{"n_experts": 128, "experts_per_token": 4, "d_shared_expert": 0, "hidden_act": "swiglu", "balance_loss": 0.000349, "router_logit_norm": 2.0, "vocab_size": 12990, "norm_eps": 1e-06, "beta2": 0.98, "batch_tokens": 32768, "max_seq_len": 1024, "train_tokens": 356300000}
Below are experts of layer 8 (counted from 0) of a mixture-of-experts language model. Rows are named router (the router's row for the expert) and show model dimensions 0-127. Each number is 500 + 50 x the weight over its row's rms, rounded and kept within 0 to 999. Numbers have three digits each.
Before each expert's rows: "comes before" lists some tokens at least twice as common just after its tokens as in all text. This comes from a sample of Wikipedia text that the model never trained on. Tokens count by the router's weight.

# expert 107
comes before: "1", "0", "2", "3", "4", "5"
router:561419410522401520535542593483420518547516479411568490453533494510511438381530451413498507484600539486501508546530482419433540479528481428505424502511617510497522434560435454389545429439603582482522462434467541553452457507548450616445442483568492482490422497495477496448533464568485579469477457557561490441451580551536495537494515459472530524421567482579553495460577479476489619498499

# expert 8
comes before: "\n", ")", "–", ";", "\n\n", "; "
router:533423574475549610510520519471451458374521436521551492482456454489493497561506581575440550407488556515559458445504483427492421500480501477509475526492492520501475548603444438555533469527541510460519435628522541569536609492501439541519550563485479511568430512506586553677529465493559529414502509531543528519404432455508504452436516541468442521558548467480472530534505512486507375456413

# expert 4
comes before: "ing", "ed", "ing the", "ed the", "ed to", "ed by"
router:460490550558508483585461461469481506458545519538550468451468511484513474503479460553374491473489500582409527450547493480511607515471447502551540458433416476468600481522517382499465485523513420426423457448530501459434502439423566430542459453426535446450482434575425514535434578468452448447488457546487525490470500466510524527500484508572538503451434401537431561388546394495541526457524

# expert 5
comes before: ".", " of the", " of", ",", " and", " for"
router:504535567500501536537435498514523621540550518489485542517510508438469419434498490506444471558506518463486485468502552516517498428459507488509460475499580469488525529475487436509466446598493598441469462445554522518479504587407504567598566422457449523407496536591511488487420473492582427571547512462579539487456533558412506520540450448514523448586470522381505529571480450456507530462630

# expert 56
comes before: " of", " of the", ".", " for", ":", ","
router:467477385497545479540454541477399624518510561492534532474487472557496445503377563524530507528445445443594452470487561485567456454440506499542516494539569422533507527526552431533544526568498540477474430458607536477622474536425546514567547447440486523533514571546542425411492450472513525571556515507473465494477538571424456533544372459451492449488522562381472488519500444513564511548508

# expert 64
comes before: ")", ", ", ".", "\n", "),", ") |"
router:415449546452633533553443593521456446539556483481577499506431475474574445449489534596463464451473509553591488466471506531541413440519445416536430466537478450555501591471499443504492488483539525475524496531523519535414513557505459549452554485533563422428470549526425508584390553442518488493539524520479467564495526571520435568458484542454509587473500520486560476500587506528501374393516

# expert 19
comes before: "\n", "\n\n", " |", ", U.", ", United States", "; "
router:546517478483563484495533616559470440572457518500594520546568482459501489484446512547498500470413523531469540498579543478539454557542503474563399523564484463478508572524407515532504497451515591487453450552453454438553572361443587559487502484498505524532442489447583551516458581496422454381531541583439493513487436479514510512458406471380464460518555546543502562471479527466558505482519

# expert 51
comes before: " by", " to", " the", " by the", ".", " in"
router:456528584536513432542532534538455553519496460523477503485462457448556532581476544614501570575504571484520512472499402465486557425509475584514429479531523504545479478452582459496578386618481554451508448532477454505426545444418508440516463458424554481509568467479429492612433454500506506430462493473490512453470486453532532542484519546525529489516398497551426417428527426474462484574476

# expert 111
comes before: ", ", "us", "\n", "i", "is", "ia"
router:543466550487566437459561434484564540530534590438489499460466464478490597420518512547469545486553592543425483606537444437542535529457464446504483548493585464499548487492448508507465515463517455497502467451477555519555488518446549499536497425424500410545457413544537538566428502468437434584509527620506454471421568491511465476480497512389422453535608516363559486499537488486505585517433

# expert 108
comes before: "\n", "\n\n", " MP", " JP", " Chevrolet", " x"
router:529568474530469463535555527496452448443471493647526439538510505466521420475541484508484420428417471490485569419507478386579513543385485551472391517454452472479474468509593503501558456441572481530405584489475498531545415501569576441467508439452466470537458504494541448529608524561429562403456474483472478543519498521625550441502446471434511525418434434521489582550430511501461581480469

# expert 72
comes before: "000", "0", "2", "5", "00", "3"
router:517540421566505525388546564520441475400484521547491533483535428554455455589534468535424444532505483494477485477531533538535535427455526529608406503430529489569487601448492479555484475471530532449532540515437509526600480549576474452421491507498497578527498509514563487560568480491423514419499522479521538435459509541511495500529421473479547505405479523593517538539591510599576535441519

# expert 106
comes before: "1", "2", "3", "10", "12", "11"
router:522475413549429469440518418624574477548472429438518390473416480486490409453509564452579515486530541516566474561534566419523541436554480398542508341510503432503525513481498489418513448471466523457496501562470534496560440516496549556537501481459541620505546551528440582432538500446484522518514517441462530489483417473402546497467549449506559526477560451479472537499469482409480575472470

# expert 30
comes before: "-", "- ", "  -", "- S", "=", "- B"
router:495442583482451440509483588492519464530487524439589426432567557534479397528469501466518433481517518467492477425527537481479503474522404483441524514493482467490453535549476492478415465451448503410505551577454477495541462549621567540539464413487516566466440423560514433534531490455576544461463534441474509438441380410475477531559594485595461486462542488588513543486505529545530378413573

# expert 48
comes before: "| ", "|", "|  |", "| S", "| M", "| L"
router:497451445530461539454564552498529431503455478422568413503538635488505440450508605485439455447485562475487469447520578386407479524533579530524509537424503525520440451454410526537425465468427543504502518481523489534487500535533486409531516482413437501523523528565567535461538537476446519432432456465431546567592564468497545498456401496433563476443507407569401526527499470580493512524459

# expert 9
comes before: "1", "2", ",", ", the", " February ", " August "
router:535565542431476405508554561513555404466493510446508491445506421446511502469577383529468546494535426497475517484468597482477486558522523542507422456481454489486485479457466544483555431427553504507481578455573519447467419546524445486506574469410558544471567460470395570422473530481440552430505519538466570613550421546535482568500515512528546446478565456542424469438497550430495500430514

# expert 114
comes before: "\n", " de", " G", " V", " P", " B"
router:583494534509518358486434452482526501573517532469461535494497454505562524497593552504554556551475473541536548400520524431527542434460446476457421540458441558393501574544536551503514565414575489471495515591501532482430435514527576549419588485542443551593483516507585443552513382471520497562491510479509519429424525461477470539519449491469534510412399450508603575507473535457435523528465

# expert 49
comes before: "2", "3", "0", "\\", "10", "4"
router:444483445531432471467511463510509465454519559555467465512572478540546459385494437469399436481488592515459575558547484483496536616586497510547463470577540362543509494415501501466458477446550489381476470467441557512513425537590538556476434462485464446556440504507527597451486447521422531469369502562479531500497601488507538544493500507461455470477521488561569564488548467491566486584510

# expert 6
comes before: "The", "==", "===", "In", "In ", "S"
router:488466508509459468602499521446569481558489609496447421461492499492401527491528467575495484543539535526470514571583448546414444586469444429518480465477511453399552506463578502467437525475474436505525532492459489478373467482508501487516507469420479473534589479445493431498463442491462591465487510531571483551452501403423539596593508399517579538470576506520458563451522618446464470432499

# expert 99
comes before: " | ", " |", "–", ".", " | \"", "; "
router:433554542562490461506464542532455453498550517445589584582537526444463534533502401430476565382410556558493546400496407539445508458453552538446424536484484468527496571476498509369472442519409519584479559509587561525494538459453502503510570495472482563545464474492463433430575476461453557474556575486391515601499463524544433513446464449509423528502532505565421530440461564484498508465461

# expert 37
comes before: ".", " and", " were", " are", ",", " in"
router:509498543406471570497441467512476494487497520531496508386587548518491510444476575574506581567571544460494536477437535550511544473553501417479462442593457419498523532476417509405606497529509576476513478493540515494439472472470516543426460571451490557500557526535493512524379517622504388436491543498425580485518454541455479477520457500435497475525557530472476556515553511520459518466534

# expert 79
comes before: "\n", " ", "=", "\n\n", " The", ":"
router:468486484523461620517511525480481504564483427480548515473618432515465535544521555488512563484401410521544511426485487484501521533435484522547451419473448385468463491428547517470447485531557583395533497502494407445515439605491472482478506590475514505401550455565548363596523514482459452479468451520510565457492524530525453422520467496525611509463571538549384609524447510659435462465570

# expert 7
comes before: " |", " ", " | ", ": ", ":", "–"
router:523542473497605519460507489546450575497493468482503481539544482459441453474571551492542488440440499451539428387462535479496498441511499565525502528499427499470482466450434462534453418460559474438509585493632614465509567538516513498480514543487469489530478473506527427569521542462470492557563607506479487529437535599371498384567461469438489541492543572517481508464427465548516411478434

# expert 25
comes before: ": ", ":", " |  |  | ", " |", ") | ", " "
router:516486577535478580447461434502459486495527473489520460556506599491491498451486578536415515450569567581561409514439430491485548492494473479572473512542441496495517466467342534381448478508539467488489464478440489525462465538442482443547509468414489495484451497461565454599425532491496517590567494538491430506512585596423391486557396448429453518536621510518477523505513518537616410450521

# expert 102
comes before: ".", ") | ", " | ", " (", ")", " / ("
router:509555518468458544492558517504471432508561452586532552556548443499592561527478515541523452463484473530535437465461434511618451524467503487524358492565581477473536544470489523546614501490580512422556554507484469640480578592502442581487546452481560540408537367509473614516492538483541534461532523447466579483393542528522496491470474479533491459511520488442486480433529463587490488453546

# expert 57
comes before: "- Kingdom: Animalia", "|", "- • Total: ", "- Phylum: Arthropoda", "-", "- Phylum"
router:576415528521495542522523487505529535495514476560540459524537559466496521442446525571493490519453449488489452478497456504504466547504528526457427504514473540479453497541499575485505427556530514469540574573567394454546577544488459557474537564530640529461576455464535514513535611494555534546518430445532504559460458468489562481540460542548459481467553518494466508411487497684388438469604

# expert 14
comes before: "014", "022", "015", "016", "021", "017"
router:530409502475558461477485509550515536455404485504514420489510500396494594503531451507531397538492434535530603390495449469501515440451583569552455444512516580555488531503466424465462543438483478542521511427594536420448463511506465481483494581452456574551419575459522489576537438431499524527519554482455451519462516384583394495495467546500462561504443492530462540564453543505548535417538

# expert 1
comes before: " |", " | ", " |  |", "% |", " |  | ", "–"
router:442463472390483464462447490540441530501434521515581452453557501521521433543524455529480491588508434501535462447481428442524418584492526444611443486539443534533545480424494555467505393507571518425442495531428516538490536542523509485477498446574489528469560387573508527521529515508521498480516542509413502505405508497427526508474442560488454610392493471459419634428551550571516537439530

# expert 36
comes before: " the", " a", " to", " with", " his", " to the"
router:452499557517413483550466467468450509524444502533548520392472444468455588585557526514432551456503519515631499492523434525474495448493517532561509455495458519556430491499511480591444461579566543523480498332461526576472548463509623409507500508458538465491480421477438505577418546538454457417457448511560597533496545469470426573465463451572530493549397454539528443459488418492574511476471

# expert 117
comes before: ".", " was", " of", " in", " of the", " is"
router:491476420492548500513476550430438483554539543501487458377555564524450399455397521517493532539539469368462473474545527503478444436464496567526530508539555431526555528408505487518472446568516540482457506545560514473483383525392457607518598544551498521482492489512571447488433508530523421533571576503485493579525576515515490517490473485531489496572504511337444513490449537465478515491561

# expert 80
comes before: "order", "- Class", "- St", "- P", "|", "- •"
router:582416493517458523490515494436502562486535481519479489512522548521534524468433500529516542466487498489475436495526469526524529536475508502456406495529541491433445469500504558502547474546565549496545613523576371495484531526472507518466500541499658526487506443491503554518544592496542489506478425453541530515467482524509493494501516501539418501425525479474522494431514483679396450531588

# expert 61
comes before: "1", "2", "25", "27", "28", "26"
router:441482459588490455490426431467546487477417545469433544468514574495454462569576541438551546456593496567531485537585509476483482517547549474490521482491573436527500483414601508484633471490546415442508500461509558411498437521532492478519526490592472515497492466456412442569406448400514467546531512532541504419432416473490551536469556386486531496474586498575480588505475434446548483469477

# expert 109
comes before: " the", "ed", " a", " that", "ing", "ed the"
router:546504526602454492570461430482575530483530504537470576496437502562457500517435488515380545513538488446494465456587431504492525542464545504550556358419474513518535493523555511486481512549497461462560488496472488493367462458403525455473501530444506426515514476519418590507423508497541388496452496500562581473466516455501463470477450518548554468560505372513525538471461426592474527531442

# expert 98
comes before: "\n\n", "\n", " He", " The", " In ", " He was"
router:466438537567585556551488551550524492549466473509499514493422411512467453486499573569528545381516546533404521497508425514456455476539453554415523473492547413559541487504530433477453554445552517519543530529480421501471443568510538535482474425492510524577490426508480457544453573472565479488570417532598464445485544522461557445490510491547503520455434472608547531490444530543475465466518

# expert 21
comes before: " of", " of the", ".", " was", " of a", " is"
router:441517571427578509576476518429415548545465451423510570436616503508471468371488495532531591515468478546584490465535513449568457473469477519496517410485485549512546516409468491399507583528467462467411477561520485505540410531407408509477586493511450488536537431560498436475401545560533481518472519432525512534582479607407401570484549521444459479551494440495432478501513439475466515423523

# expert 45
comes before: "6", "7", "5", "4", "3", "0"
router:497455483562477538412465502538415527416572573545522493486512372471434520430499483452480497427585427465502496600482478507481433459475484449509517479453568483516522499519461455426494478470581482454502517428413525539524576568393439492534501562498555575532616505561424505486484421500528545557604467481482538510409456463469576479425504498629418487486544475539498499382531438490546561448497

# expert 13
comes before: " |", " | ", "990", "988", "987", "994"
router:460469488519564452452507616511547439523467524428503436551510507464578495534489409489444443471452496466537570441494497480477464510438497510561480513475540498522416494401458461430466451471509641434526624496480514497476527587468466545510445520566533615509412461501447562545576480523507528470591571481480631598495504513486493458432415585588434515452564517504486450418649483527527484483561

# expert 38
comes before: "–", "; ", ")", " (", ",", " | "
router:565464526434545496491429512540498486502505534508549561463603494461511496473539502468521558529570535516557513575423506552477505476487489537495478516548449488452563572475451591532489507396532460390526395540501543499490578511456346508536412489443514513544462490559520561588468471564508493466546543558396501515529527522472525489497482486474485530486480490452439544473521495434455565401504

# expert 75
comes before: "2", "1", "3", "0", "4", "5"
router:574463418465417474479507513487437437451498502522504424459454393466484466503527480436563428469484565542483452413568444431457473501491482549542531506459522452535492531511477503471585531511569565486624628571418524466569440508557464512472523534580486472461517627451510430542503467624558489511410552484459428517481424556526586508477559491518485583498499473535494477533428379522499492506464

# expert 84
comes before: "'s", ".", " and", ",", " ", " in "
router:460505591439518505407536542507497481502453534478444541443478484534504487506492515525454606463516477513511438457481599543626493448548530488600428460562504487453498457443546504500604500494513575551467498543541554437467520395586483525580432506437416541521508488553540475571473462475453531423487478496430473530518515442534526447460498508479449568550408633496477536524603551433479504454506

# expert 68
comes before: "\n\n", " The", "\n", " It", " This", " In"
router:491475468542424485450520477628416404530558501488474461546484425450509505507559492465500577515517372590540586482398503507554507507506467465505439487477473458508565449554591429569554544541527467469527480503514451496493502515530530485549500449591478552436576478519587599503468505419474538495409454445591476438524520468465537521469436491497531415511525561503471589493466539487524509376528

# expert 113
comes before: ".", " | ", "–", "th", ",", "%"
router:458536427438526525533461608479428447491508427606541443574589508460471527513542445476472402582524569521511498492439505515476448505486450468531502508519537403525514489405394471484494509543519525487556562539527574537498514490456420488459529546573522585474463455517537522546441513466497563472611509430490533499404526617600467453411573489578494505556429517439490457440468445441508483439473

# expert 69
comes before: " | ", ".", "; ", ",", " |  |", "–"
router:520418395481539467544458527507506591509525466508565473543553517454587410578399474574526503486463513538527455538515537406557448472415499472559493526463496466558510461506529518516572457482518482586481473479498574544475438499439525454476568577541482551553474475410417517536536473547466501542546570540500496534502532457548493484516508565512485473521527481471500444391488541498467497521519